From a checkpoint of a small mixture-of-experts model trained on Wikipedia: a softmax router.
Below are experts of layer 7 (counted from 0) of a mixture-of-experts language model. Rows are named router (the router's row for the expert), up (a neuron's input weights, with its number) and show model dimensions 0-31. Each number is 500 + 25 x the weight over its row's rms, rounded and kept within 0 to 999. Numbers have three digits each.
After each expert's rows: a language model's description of what the expert responds to; "gets" lists some tokens that make up at least twice as much of what it gets as of all text. This comes from a sample of Wikipedia text that the model never trained on. Tokens count by the router's weight.

# expert 16
router:519461509455500508507507490503500519431521493481505478470486495498491459513504472500504507496517
up0:539454494491485478490527556486519477489481494493483511504529460510469480510478509484549478472458
up1:520496503521439509517496444464433482489533451523508494525496445500507439487511477509481498499524
up2:526499501513509494477533508493521472509516507488503477505487499510521438509477549507579486458462
up3:499465472499494520522546518487455512508523466474513449489543522499482460478505505479515502502501
up4:500426517467492498483473488485502472502539500531533511496476499492466481492500512496515527470460
up5:517511466517513536513497471484523519482555490473493519537508509517481550556521486495476500483495
up6:510476456543492515517476485469487488497506526466511489501515493498491446508514487489476472524507
up7:527487522451501483518521501497498561490518499446521524480524529487479478540491494505474530488445
up8:503505517531519499506530461530507512485491522534430487551519484484484485510477510504479526503488
up9:522538461543503475544515499482467479557490488494500476537536500525503499479476537499522472460540
up10:515512462474484486469527487520468508506522480529529532553514526497499464514471519464485500515560
up11:495522502472513514545531494523539528484488473459471527503494507503494489514466528491470547500439
up12:492521498502489475509515494490498503550505492500522487538543514500479455459477552513504509497519
up13:516518493512509507501503479500438521490494529471484513499580489479525546525471497509495497507503
up14:490471507498509476473546481539521508478546463519480455454535535517517456499499496474491499477503
up15:507474477515511501462534520540440548485517464513494482491516521491510521488463523509539498481455
up16:509496483484495505520508457514511533507489494477495474507462474477531446479471498486515481494521
up17:488456486551528522504530486455518509467483477497482502486533483481478480522516555498503526469483
up18:492529559490490477509529481504510517527530487489519520522523492485488544500527507501526508504478
up19:529547498474478498490546527563495576497484470476523479456514499466495483487512481483511561487502
up20:509487546540509471484538552469479505496469491513483481465551457488449470481500506533530493498522
up21:493534499513527515499497490482508473477473517500491487508501511474505543483484491525462495528471
up22:473489494435470489495510461552485479467480524498516500483502525498515485516487502516465496509454
up23:487525494485501500495506455506488499495471544494510510508480465516496465494527503537479504489526
up24:502516529509464526568519527468509544494564485528528471486514494553455452519524483484528512492522
up25:460489487478507490483544483478501493482491536503500478499479531533498502535487514503456507522521
up26:478515485500513483517509481499482494491498503528501527549469514477481495531488505492484517510465
up27:480481475527474512484496496528519489490469493474499479517507469495529494506484536509496430465499
up28:548447458517474496507488470521472528487501474491505484508509506549494497515528449469512456531501
up29:475532504472496486546489480475456500510524494521512514472525489486461520477491522499477487529479
up30:526536515497546532551495482522489530514517530498466511533460474490517481499487555468454530533475
up31:484482498491528489535549501499540496490505513454534498479501485497499504517464494489509517466443
up32:497478511489542499560500524508506496507531507506479547500492513509498501513511534532496477543495
up33:523537527521496511518526493493509531537515537457477493485480514497506458517483438506504474483518
up34:496549502507465467501515468517530530495462486504504489478504514520512530488515497480470502497512
up35:460487495479496458537544478522478549535536504514491488489522511466524532518506478476525503482512
up36:509561527483488484515494517436500478531511539530464432565505474525460469441484481515516535500495
up37:522528522548518526515519522492530482511540522429507470464509497488468438483496493488530513504451
up38:508508477544531484526491486491486492480494550498495511465521483476525456502470480504515478493529
up39:473477523505478523541499488491498514522509447496471501488489499496452513477500477501471499482497
up40:498438527518518496492517510492516488505495506483520522488536488479493475491496491535530512521559
up41:552540500457487489461519516516498487510454449460503462516528486481466496539466488498523533467546
up42:525460489501504462512532532502474513494513461452478534511503482520495465501495457506499495521537
Conjunctions and commas. Clause-linking and, but, which, who and commas or closing parentheses joining phrases, as in ", he", "s and", ", which".
gets: " and", ",", ", and", ")", "s", ", the"

# expert 4
router:480471521469458500493495480528486528474539492504515505480480468539465490463483498511503507485471
up0:505486487517499531495531456490479474521488458497506511495460509507497475527492496531566467502522
up1:507475486492500474477546474524462546484495486498489495501526494511474515465460563508493517512545
up2:527477501510480494477484472509525505525509489513492485486475445505473510506493433501477504458463
up3:507499496501501517512508517530510508525487459516505488533526515509492494488497494500459493504480
up4:527536502481509476527537493506541472505530512493503518491530506503505452495465514486467483509495
up5:505479487502478509506552472497539497435506488506545531543474510457542495489457539512513504487490
up6:493484512530467533540472478533514493468521491454491520470490502514515454502481494543499478514494
up7:440495487502481508539517483493530531474528506501462508514459450517501496489520556526523476441515
up8:451476483475505541528520508571528491531459476476475476512477491472487551475510481501518500498479
up9:529474489466496506526493485468527465496490536533507494470485488504488520499481522546524505536529
up10:464547522553522487537478519484480482451524473539543469512511498464494517474462491510490470517487
up11:503494571455474460509480453471517498548446544453524488524504512533453510534512485430514493506524
up12:479471529525509486492489476515521525479491491503473489496493473509511578530515494509502522515500
up13:490493514543485462515490482545522473498523469546519489515529495498452529483473477517529468483497
up14:517508488469507506477523498526476536468524481508490475502493492464567562490518528461537495497510
up15:473517478527495494457504510508481472504473498523496496484521480535500491471504514542508505493496
up16:512519487525516487490503503452443531508501493516511511510501513472506475548516487490535488498488
up17:499467484497508484500483437522474538486507445523521504497525489518503492496470497485534492469512
up18:494500576540514510500499438536480525503507488514508522467532484477444498548486493506473534486541
up19:492506520484492546524556511479514472495554492465467488542481510527515467504503530538488482448490
up20:500483537498468495514562495518497515507488506463516516504536538571530494480538496535473559497479
up21:480520542504487515510492440502483548533476456479489484494509480519501516460477542488515494476513
up22:482469522488460524507519518505541510505495455493523503504507496511522515478473499527507464497490
up23:531505524493526518500513460533507483513492496465515485502478525494485551538489474513500510452504
up24:482505504540511487539489541502465568465477509476430515513462485482488495563450553509488489480501
up25:507504472472531487555523490490503513486507521491486513484506516494461505496512505481467511457549
up26:486489495524521487502481500494536525537489447436481503488487492497496486507466536462428487497513
up27:482485519403484511509504457542496506511507466504523481466520502510488482534469486503550489518467
up28:514538493506518457470509514481524493444512508482487472463487471521523528493520510484494501471530
up29:567495499484484497502498563490512484480502493495469509521530508486496496467519497526554473491500
up30:507551533481477421470497482526528454466499483488505497501486520515466533565524536548524519504503
up31:497510499489513556511533491524498546515550489492486495514525465517509516518496509510468507446512
up32:488504491493489490479503516494487516441492513477486482512501491488478506520486480541528514503474
up33:478535493535503493477500441495566534475532461509610515464523480458515522500526491491527496468507
up34:477518471504521496530538525511499482510523486499480526520498502483500511510466516509531529431481
up35:520476490510473484481490483494527483509480508548491477512482503497489482543500479562512483484450
up36:518511503517482491499514485490522517512524478456510500490496516499501484494484482503484497478489
up37:486540520506479492507518475517520563534472490511560503469516497481525495510517482470467511468473
up38:464498519504467494536505501519531480503469492522504490495479477475495468480475488493489550508491
up39:503518495487457482501482505517493525479445489470498516516471495505503494488476468497525517511441
up40:496494478508494478552523542555502571506567500517535529518508490508484531528486525500498505532462
up41:520486513471444543515502529476499465473516485504497483474469480516514480469507481544517550438471
up42:494461497487461515500481508513503506483530491511470481501500485506540462487485500490552522492476
Proper-name endings. Surnames and place-name parts such as Smith, Johnson, River, Hill, County, and word pieces inside rare names like Graveney, Grunfeld.
gets: "\n", " River", "ip", " Hill", " County", " Smith"

# expert 22
router:540490534509453487517510479506507469528510481496512492504486479518462456497486499544484515471513
up0:502510536461534513507501532476503507490501506499535498543490499484499492463473534502509463507504
up1:481536552475472511524490455488534506527545433508502509455505507474520457524501516489533492516531
up2:476499495495494515518525518541525479498477510517485531488507489521515481502500536516477517483524
up3:531525498488517488472521499510507502478458537497504509474548455479499506463487460563515447519469
up4:482500495508456467531513508501512491475457484485487506500482487492520484466469497511485489509498
up5:501493474478509473513521524471461494489524517508484530476479492524479483490476470469492485472506
up6:478546562508514503472500473492504485529487498517518499533525490498472483571499467537519455519549
up7:529476527535519507481487498525529498512506528493521475504490489487474507540469454516487467507446
up8:496472506497462503484512473505493505494490504468503473506493516508498474508503497505478554516450
up9:499510502492481452505510454445454505509519458497510525491515466486441520517488465551531535510495
up10:520529502491502489473503452513562525521473488453530482484488481491546443468502472486493500499477
up11:510495489479454483460452510514523493443484450515513464486506542523468513477474490513489484542509
up12:514466537490501479544508494507492502506478518483537489499461537499496482488497491506516501527492
up13:517492520500501500542503493542566498535525505493509519497482482491498479514520531488480514522487
up14:542508544496544531513520541499452533505494493517524490484483500470510497528501497479521525497469
up15:505508492510496459509483492498498518507447518508483475463501526523485476503483476467487487480514
up16:497463496494511502518544515514509509526523493478515534466536479486505484481491513466531485481514
up17:516488522458499475553514463504475510500525474521446487511497520501438502490473489498476519512477
up18:531524469518504505457524495539482512481493500485477470472493513490488463486514512479475458509469
up19:484525480512487520573533497482500516520524491495524517503527460488506488539492473481492472511510
up20:473462547486534538551482502512496505550502501461547498522528531511495486530506514505560557503492
up21:510479523484468484525504485480469480504499470523512564486482513499492493463458489483487499491485
up22:477479512505553507482477511497497507495510465500512472503512473535457454484500500526518487503537
up23:483502531504497490470523502511516517491523501487533506467569471489483508541472529508488451479510
up24:523482463532502449501506490482504497515554462442469470502506477495519520491465507507502568467490
up25:499507519501502495486499487518535498504525468513526517491521511521455472486497485480504472526547
up26:517456551507441436513494488467537491502527534481472489500477458488505507535487476507494482519467
up27:523556487457537500485466466503484527476518490491554511497505502474490504504478514534461538532532
up28:538503476462444498543495467458476522510486481485514488533464481475506515496506520458534520485514
up29:488499553496492522532499488477476531463513519425481480467485480532530493494526471507493465469524
up30:500498479531509520539469484490503521503514548487467549524555501538480512481482461510511474472510
up31:487507508526489524465515514489504490532491506502486493511486505547514503507524490502526486465469
up32:497512475494485502494521482519542528516519560480483471440490513537511482461511495494497527512537
up33:498483457460527472509497522484525481468483513477549477490469551513495483435486517496497485511526
up34:487552459465492509506511521498457495529506518508501427505486425513533531499496487504500519503470
up35:533513479505513499514519463498511496514532463492496502508498495501478431471498526496472531462548
up36:479515474476478486519536482508488492502476442524473528498457501585506462531525436503495495443475
up37:526458502505529459489556502530491516527474514517534521498513441492504486504465493488481552522549
up38:530498504539469494512474536494459525533556530477543472501514503522520494520501453537487511480525
up39:515509474507559527595512539501482480508463497453556505485466508515481537512500522520497550511538
up40:484506525550429468549472500480512495508509522500501543514456501501467501477459498492478474524530
up41:498482491511475470515521521505506500489551518487455479492490524479531513482522463484478540498501
up42:496505484510520513532483571487476477495483500482488520484504488550441512469486538494502505481446
Auxiliaries and copulas. Auxiliary and linking verbs and adverbs such as was, had, were, to be, would, also, not, right after the sentence subject.
gets: "| ", " was", " is", " were", " to", " are"

# expert 29
router:475481529471459469498551478514525482467518474498527474516528468513477479519502490539484521472519
up0:519505538444476511488499487482501496455511472523485513532466551519462470478494488528469526552470
up1:488465488463517512496515475478479501493465532510535502518536515493463549480496547470457475506471
up2:489492490476454514512523537503500483479526447498573441503487487557423501518531473482497464495501
up3:509494488497493474511499462503524511483483493493526500523562483505481510519464504480517516513536
up4:536501564481523490481509489483503479483527465468504457510551423501531494526483545532489523492520
up5:515486529468489516507483473489517535473466494504516510482512493527520440499497523498472486505493
up6:503501493500487515559586484539481512472541498479461478499518482501464517508506491478461487495556
up7:436488523512486480487566475505475521493548504479448503504535439482448518524486525523490547477546
up8:494540469506521484481496472521492501461504492500503496474506475525494483508510470521512505494550
up9:509513486477465509501509476479487461457514492478514507515497521513531513527447501522500518510522
up10:518562519502488457513534493510523513523531476490509519495503492488516503529479487465463493473485
up11:469475515419501487514495506503524511524503543473479481533533477468509499541497492518532513483514
up12:505443498536486460511501457469497514476499447496507501479524534514493470471480494505540490490493
up13:492511502483517498489493497490449447512489472523546529510462460475484546536527483490450516478498
up14:502519500498511486518486542509498523502489528509484484535562575445502525474520497481521478469511
up15:519485541475504498474519456510493516495513556506543503494449505500481535496475485534532512492501
up16:545453529538483526494513501503549537533543452488471483499514489499486397524468497512520482523535
up17:548520498522524485480507517530499473506505517524489525498506516468468517498499538474492500515456
up18:473495455475481481532518506518520527490525512493537522513523479468478496536486530512513546488484
up19:506481515483493510481522463510477483493535498470519474513525466488518504530484463477501533485535
up20:536483483463501461490496463465504534538463512462557489477495509514487487532474483514475510482521
up21:508513459434505476522488521478489500510511478503516492503478447532508521431492522500513513498500
up22:534539477497505450519512487460522503482512532502521467504526514507503456502497518483490535525518
up23:497460516526493450493496521511479544516519497508488533476537471492475461484475497526540455513493
up24:463482521510483469474552478485521530505494507461474479517493504493492514512516517542506531493490
up25:495536577515492500467509472487509524460505505449511509515512468469439537500502509512479503498419
up26:506481523504548439466530476498493533476562541522526482525441504493486513527482566523545523504496
up27:512438470517451525479491502488524469493487493538582459496510555499478447443521495503508487524482
up28:492481488509509457483558522527494539474480493483500483507520450473467533509477502470484520506527
up29:556472485511505443509505537473500458471504495487526511486547510484496507493458488514497550541499
up30:505497526493487447512490476494528543483482520487469492481503477481513512519487532494494518490507
up31:449491526500473499511513467479481483497531474520545487497477524476531510504480495524515485460503
up32:486512524512522470502539501484572529529472486493496485471536509506474490506530458489462540509514
up33:473477507482497499517520539478497483468522524483487494447508460508548476516510522494501512530480
up34:543509583511505515534514485478486515509491551515520521523512485522491476517493524502473504489474
up35:518469490474499524495494520479511498506516504511463501512498523532522509511477486452516496502458
up36:476510546499507475508534509485486516510442506513526511517468512522509523479468506507451551468542
up37:477474510538499506489462480496492518487513487503506501456487499546473502489485508510497523480423
up38:440478484462489476530535464465548512494511493521513511482494506490558473495503495494505503528542
up39:542519518529508519504536506527524508480525461471513445462509504522484517519462486472494454509498
up40:485506557469490459488566473486520548528509491479515457486552438522477520532464497490454509462504
up41:507486456494520488493515537466482532518491523504514509516507471484491529516458523474498513531502
up42:552538509483484461465515510497481498459539496515502479540507461489491510490495480533499465531488
Prepositions and verb prefixes. Prepositions and word-start prefixes in running prose, such as under, over, for, in return, undermine, overuse, list-item hyphens.
gets: "-", " for", " in", " of", " under", " over"

# expert 20
router:490510511511520476499515509549513524515494459453497478482532483495479489534431559495533517485503
up0:473491535524502533494531523462528545523524461520488459548509499501496474470487489512473543462535
up1:527469513494518509494497490517517476528516459502469507499482540473514538523501513534573501504467
up2:466476532475519486501483483488503514481510554485550442517513527519548480454495509532500530468536
up3:486480493491471480510520523514464521536482484434512515489509462518499518463498532501509521487463
up4:483517465513455478487471529526520512506482512485503464448498480521504530490472500506503530469407
up5:488469489521490499504510495527498550493519478507511488492493482506480501473476509498518477520504
up6:514511538498501494484529498508508515501515507524550509512559492467467530466435525505503509472499
up7:523482519473533502524508505557493468509512509518533497481507485501539508543504520493543494461507
up8:490488486515518508455514516493493483507490445474502458492453486493492524508442501498450521494511
up9:499500449509494524512528484504487502503490499481462518509497463503471509490490493492495483473509
up10:493471496484495505481469508482490482457519490451515490510472475497514537517509485540508520486476
up11:501505494494510499501543495523475518499495508459497533509504447467531507465490503531469533519503
up12:496500510536515473486491519488494488479508467505489543507501528457506466491494492499527483478480
up13:511467510462475505540484481488450461491526548502487498462468512473490489482496460539465473465523
up14:459534507469483505513518523533518531445475464450518480554530461527481516550512532511463527530447
up15:510546500515478465457507515506528460481470511486525499491517519484499529555527492506468517502527
up16:486502539447494503477501525494496447513516441509505466491511494506506504515500519488522529459484
up17:480532528502505503507539523524538441487498537530483450473538477498489469507483515482497532472488
up18:490536535481506521445543483496457537518457490468526488524480522507479486521515524476478478499523
up19:505492501518446447495484505476482516503505451480477493514503483531526495494517515521518505531515
up20:510467513480482420465508491498515482512538530425502491498529456548517478543522480461491473507477
up21:502473508480459457508468494509484483494524488451476478482514483503449479540475509503490523520501
up22:515519499489490493504513525515454493485498475485485501465528491522483574540463476548528483484485
up23:491485561508524490490483478519496528458538486472471470493549458477471525483472502491501519458465
up24:487466521557522422499580496491502491517502527495483455486558512527481488539502519524494481483505
up25:480549464438503463505538558478497509493485492484501507497508534487412515456506474500474518486497
up26:490527551473504473504549515505532514498487478507490503515494482472548476517498544522491473524527
up27:470444496451470449515528503514544486516509490488519480506530481504515488520453491508522513491502
up28:520523540502484527459527489492500452489469453470482494485519517524489504469459503559518522481519
up29:480507522479501551506517490497532549480524489436512478508479522538480483534498475532519535505514
up30:502504488491508523532523503525487494474516487470457495516507465473496491505471580488537533513484
up31:506519483512499464475584481514494513492501497455504441531528459482504485496556531505530477495512
up32:484507528530471498559497448543519552558493476476465454489495501502485496499502483498538535498498
up33:548526489478498516492519516543505540502485465463481486467540481506507510527505461513514504486487
up34:521522505493528491500560515492503484494493479503502490514527513504486495515526535498515519460469
up35:491476528493461496459497452444569514466538485478514487480472504520503442495480550523484529508492
up36:498536525516491496513510516474520502457503521525506414514502506493546467497521519485530513529494
up37:516495502511501506523500558519490465512520522457491496516497472542502489485502500494512474491458
up38:494484532502490505508547471531501483518525534447521459492510460518529534515478516483469487535459
up39:459474499528489466478470489507486486526496504480522487540473498517500477515434530513547550493503
up40:492439496478488495486488496491535518568485460528506486510511513498513460471480477501507502559499
up41:547473490522452515492517539459533517535540531467473529524503487534470484502480557508500470486525
up42:523522499471530522501491501530480489501529491496509453482557520510502522525488527482533533491475
Mid-word fragments and punctuation. Inner pieces of uncommon names plus periods, dashes and pipes before digits, such as Pergamon, Talmud, Nairn, ft.
gets: ".", "–", ":", ",", "-", "al"

# expert 8
router:504498514451473476498526488490478508492518515516547481514498511551537477457453515515534491503493
up0:460486516482481526472554522527504523477511506505555532496459513501507501492492516468562491511508
up1:463509492498499519527527459486510526498467503500512472530519473514482543518483538523510479502532
up2:493516524483505539505485534491484478496476503497531470487520509480506500527489533514503478493506
up3:484451504502472519488499477519487455479519456468510545477481514474527484500453488520519490528515
up4:453491495514508481469529484516480512489481501479516479488500503454493495502515473544492510484500
up5:474524499486494474509524512532531466478475507486523477504473477516492493483511530504504532496491
up6:505459486472463498502560484488500515514541522523527524503481479496465460494483554458508452506520
up7:526499539469469484486485480496492464512534506493561518512463483492499457484517500500495504511485
up8:521496497520497499508529519502476502552501494491507485458493485520510484483475445502517469513486
up9:499514551494507525492499512499528514545496523482529511515536517441499484526487469488490489510519
up10:515533512489478491505526494471504485502518500470496495528511514507499461509518503496489519499513
up11:551520524474522497508532533457521487475498495490486479448537471485528518507516526472498479528515
up12:523465475479517485513470455578503472530456502505525449478542492494509463514477550487541489502529
up13:482549530506482488499510481505472507469518515502522519504490510537511508523469486474466486526503
up14:513441468467531459487506529515503452481470476523491483469522476469523508510474548545538510536459
up15:504477496494510505465505520493545543537474524500454449470514480536503488493510508520559483466526
up16:506459467511468515531516491498482529510514488526527467501520454453449473514490539504504492496523
up17:517476547479461481527500566494514479529528522470543514507506487531499504455519496500491482489492
up18:550467520479482536494493519530483510515499443535474479491490485468510500467499511489533509507536
up19:460448458444510511559499495507507467441476456519501518531481492509514458526497542507504481517502
up20:486482461504485504544500497548512501483470507530460485506537530498473445490495516504455520495443
up21:541450510488478486502556474520497537515520502459507479489513465478501521488482477466498472489460
up22:533501476513495491484490517482479540468496502491503483501550498507520483476445506510521539501507
up23:540471491475486513508521546469521512480515494488496511499500496515492487518491500526496489496517
up24:490520498479478543510476492471514462466533463515509492480501476530524521541484509509504475497465
up25:517476486514499516478482442534511551495503468507501512531514526471483512456509526506503519488474
up26:499488541499473465494495509492481432475510462508525523495523506530489509557491513504532527544487
up27:506497513470457501455561504488496518489467480484499530484486487495471526528484511558517528489505
up28:533521502529518530489531472519518520520482506558488466489534486497497477494476520517519479495515
up29:492531525483516463532519548472491479505498507531560507509469496520524462487443467502477501461517
up30:470506505499472467504534516462518474481530531524517522468543496522482500517490525495502506496473
up31:499495506517479534528543547511490508510487506484495512446518470526471490506484553497488540502472
up32:517489535522523498513537504483491480486490460535502500488473462576483521482487535520491531542507
up33:550504495478470519562493531511466501518493497457531510429514507503546508489511518518481511489532
up34:485477554462479509528454534505484476506548472492466479464505461512468527492505510523511514492520
up35:516532553503489511477494488515458489526471449531539480471490508512488472494494492497458499535456
up36:489504473519512504493487452513508507481486475526483491460501505519522495490463519523514521531507
up37:488476523524475488541519501547486509495537504476502523485466511499451521494486499535514494497458
up38:475492506486486517496531475495476475474517497509445470478520456526532493508461513552505471531480
up39:526505515530485541543550505491477476476525489503485472459526496485498512502484484502476498488518
up40:481468505500455455528503476517495504459513524534479492526526508543505552495439534522470439478493
up41:531475489506520471465505507485474496470483482504524520492524500490563513505494556490535536458479
up42:487493484475469511519539508539467502529473513460491475526498509509446482464534521513483507481515
Name-final word pieces. Final pieces of names, acronyms and organization titles, plus closing punctuation, such as Awards, Jr., Records, Championships, FAMAS, ia).
gets: ")", "\"", "ers", "'", ",", "}"

# expert 1
router:512458493460471500486553522498461527538522494498501477500506487499472481496450512501523488478482
up0:510461496521527512538533518554502543493519500496495515503494511486484498524473479546514506476515
up1:489493509502482521477497476525495523484464484504494532516476482503495508472513482510461513505495
up2:480497507504503529534495512529476501519523489528522493517534508498463511537516491458486467514499
up3:534457503550453530502476481471532491507497491472489515472520512486487514515489535514532487487501
up4:496505481514512525502509492490512508531502513503487552500499514533549488503459503479504517489530
up5:463494513488514482493510511524455496495452529492464479525544514504486505484490489505507525508535
up6:514507507455528534513477456511505524490525500480494493484496475542504483531531505537502489551501
up7:506528506501515478523523525456500533509458482508498517496494511496521497473485521481515490462463
up8:510500501520472522481561502479501511459488512511472525540530477483440514456497484520562497527480
up9:460515500507513495553519488489518511517542538469541448501534479565499483516456537493488510526492
up10:499472557465470506531489477517490501489489477508500495501532498516495502531512507493553466479510
up11:500458515467506479479521493525516487485501488492499477524480460477514489474524502490499487517494
up12:512518504494501490539437537480519510481550513513495511484503483504491520509474491527473526472483
up13:523501437495499443526485524517486480474505480484504502497484506492496490499439500522470491464537
up14:518441483498481518544530508522511572484525515516506484529502487479495518492471470508483488484507
up15:512512480503546501526508473507535527496484527459464508465513467505524489496490507504531490516476
up16:496475498489453518521485498479477456486507530507458538502517493510464450496498513536499515512474
up17:511489496518437485524473520513504462509500485479520438479502468508509508470506530483440461509472
up18:458501493450510499480591525500476530471512468466526514474541486542545475489493533538461495456505
up19:513488467489498474556557516543496471476494498499507479496507489476469517547475512503482457467460
up20:516472491506496528526502517492467495495484518533527503510486536507482502499502489487455484501465
up21:504496527489446427477494504491497519505478506483532489524527479497479518483475492460505462475451
up22:516480500468488483484501520497511401546458470444512474522481493529503492495509514474481503530513
up23:494439518494508513510517524543497458505482486500484477485490444503492460498496505505492514494552
up24:447460481511475527485509472478544519486523507491511536498443492504464480504452491517549496506523
up25:503478511518481496515496467446551503517551484515504539482494479483526453511500508472506457477522
up26:532556483454521469497481497489493494485521490485515494513541473480528491489473485487533494492489
up27:480484464450501506506501502453510525466495515549525507495498524508506456454457522525531477514498
up28:489465516460479462481524508463490505512456496536505526521474515500502520517519520543500534513483
up29:467511498481448502518526490468530525495532483461495518544475501509464505511480472511500512516481
up30:483458472454488474454494477546519545482484481488495498467486455497517485490457461503489583512527
up31:508512460497495497519501521477482502467523472588518513539527528513509492517494442494517501495465
up32:442491493518493493466523513538496542477488456459508497502502485467533485510476500522491506501524
up33:503486497516496492489517485494528497457462477532505514536500500558494522493507526536507490446452
up34:491440540477461543505483498474478505496492503523489493520499536509513485463488504507534497496484
up35:488503528532477441536562484515526491528480485518567501473474503479508459506511519492523510497503
up36:505501480492480521508506525518474550506496521495498443443486488513527446535502487490475464475514
up37:542528532503504494515492499499515497506501470484511461490478450477500533480493487534490466498471
up38:516545525487457508538497494499512495512492477498520489487469494469495493505548492512498479555517
up39:482523460470516481487522471524515472522531506518517505477504510498494504461504499499493470526516
up40:507469460471504519468510447536491500472526486526520471525530428468496492549409487504529487502536
up41:507479586471517477507512503536464555507504460513518508506491497460497430535522509476510482489504
up42:522441513487484490513496490479481475428476517471514510450476494523541475514522499487462491492478
Infobox lines and possessives. Line breaks in infobox and list fields, possessive 's after names, and odd word pieces in codes or abbreviations, like Espoo, MPC, CHI.
gets: "\n", "'s", "u", "o", " |", "|"

# expert 13
router:525490520471520509520520457505538499473496479499511505518489493548479477533459511532477514499529
up0:517520494484467508492516439489506473533513472476503501517489504545494471528491497478489520444491
up1:490502503496487512476522493509497493495500473471491484529505490531485499453459521482526540482498
up2:514457494510504499505514460494496477495487506518513502490499505554506464513530507499474508527469
up3:497540531527523504522513503544536517501467450504542476466538479461535474509487550501525493508501
up4:474521528477511483490516473492501521478521517508508513539493497478484493557470450517503498563509
up5:465507531504491492488538527503512522486528502469520513487493480514450480493463464507531498505522
up6:481493483494519484528490533521511519520513506508505467509482463496487462570493508491531508487505
up7:510486508526489431530496437516533511518561491503484508490545499460491478523498507505517489498529
up8:506491464509499481545538488538482505535525486471502521509490533528462470506494483511510521507504
up9:463523509516471507478548473509509459484523472501513492514514493522559501446512554543511472502506
up10:526507508488436481491481520537521441476510462505540485490521494505512507522473513479487497472521
up11:490490533502511514517478503521544494517526500480504479503513461446493489488502500532477432513504
up12:479482534463474523487570500476504493502457506503481512466473463495476518545442502493486478477517
up13:527528501539486510507544447507518533512496486523479482537495459490476477544511520491491518531488
up14:465466471504527488498517529533489534466480492498477504493565491537514482527463457502500546481502
up15:532482486536507476509494473438466507482521486484499519488492436519534484540503502508486512454513
up16:495495522491510452508520482548518502513481499497454509488550484519481530490513489493500522500534
up17:454490491483516459494570523512489459506497502516512471432483486460483511539522534509521504547505
up18:477478546492522512512514538516457469535515482533506485506558522495519512491502545494533480506499
up19:531507475490486493479525530489467487473450494525496517504517491487466476460487503511542524491498
up20:524526507514525549517534457468473519488517522473498489454515463523525478496494514490531488479511
up21:449501473515473485485529508517484558512500489485459478502500479505455502506450477520505562479464
up22:499510477536531486501485501529540503493479514498562500526499478504487457498502515512525527477523
up23:508495493506500432523532491470523506492511476454565483548477469535504519548462481512483517487504
up24:473496467538514469500488430483472508475482501477499447475473486514479508490482463483521518458545
up25:503465486490457417495517465473497494485535493500492504526505501495470468515468506488494538487513
up26:462476505468473506536524520486510499476503529511474495492504491450476509536515417537471493478495
up27:484486500501501482546499481443499472484502504500552538479524494517482505447498555485530496469482
up28:553498541484484494530527519527565492509514492534495472461502487508450488511474520490491487503486
up29:480495514492517471516494453451501509500492520497459521496477489499474495519480507567491486498506
up30:474510501525522504489515423506513516500510442495513528492518475513512519494473497525523503532504
up31:531508506497526453488539479516539507495517508501505465444516489551478492542473457489488519518484
up32:487451501531473484516514462508507506503504468478489498498555454529491471478454536510507481454514
up33:475459517534481490517504473520493488488483500491508480481475468510484532485488530500462531558491
up34:498484499518487506516464458505463477464564483494482512512532502502484467500500494529484465482518
up35:520480476493484493486571500487451526516468447516531488505485469515515501488520517516475495489499
up36:507520486465511479516494489498522474466536513497505517498570540527516475482496478508500470532469
up37:482508472519479498487495488506496506526576476464477502516501500491513495459496524546522526490517
up38:558492459538476453512516526449483541516516488489531521519494504489462525525515517541473539521489
up39:517469480541499519475468427516508504492482508521464501472506487509495500483492480494479528471543
up40:507508537467470520499493529505501462491478499524503498504497485491479511537495484543496487492475
up41:494486537581510483475503517515524486506509488478494443536461526504489463480495578533449523533512
up42:490512478503518437507503465480472522501507464527514500519484441557473453501486507451509504442514
Mid-word syllables, line breaks. Inner syllables of unusual names (od, th, id, ud), capital-letter starts like D, God, Down, and line breaks in tables and lists.
gets: "\n", "\n\n", "od", "|", "th", "id"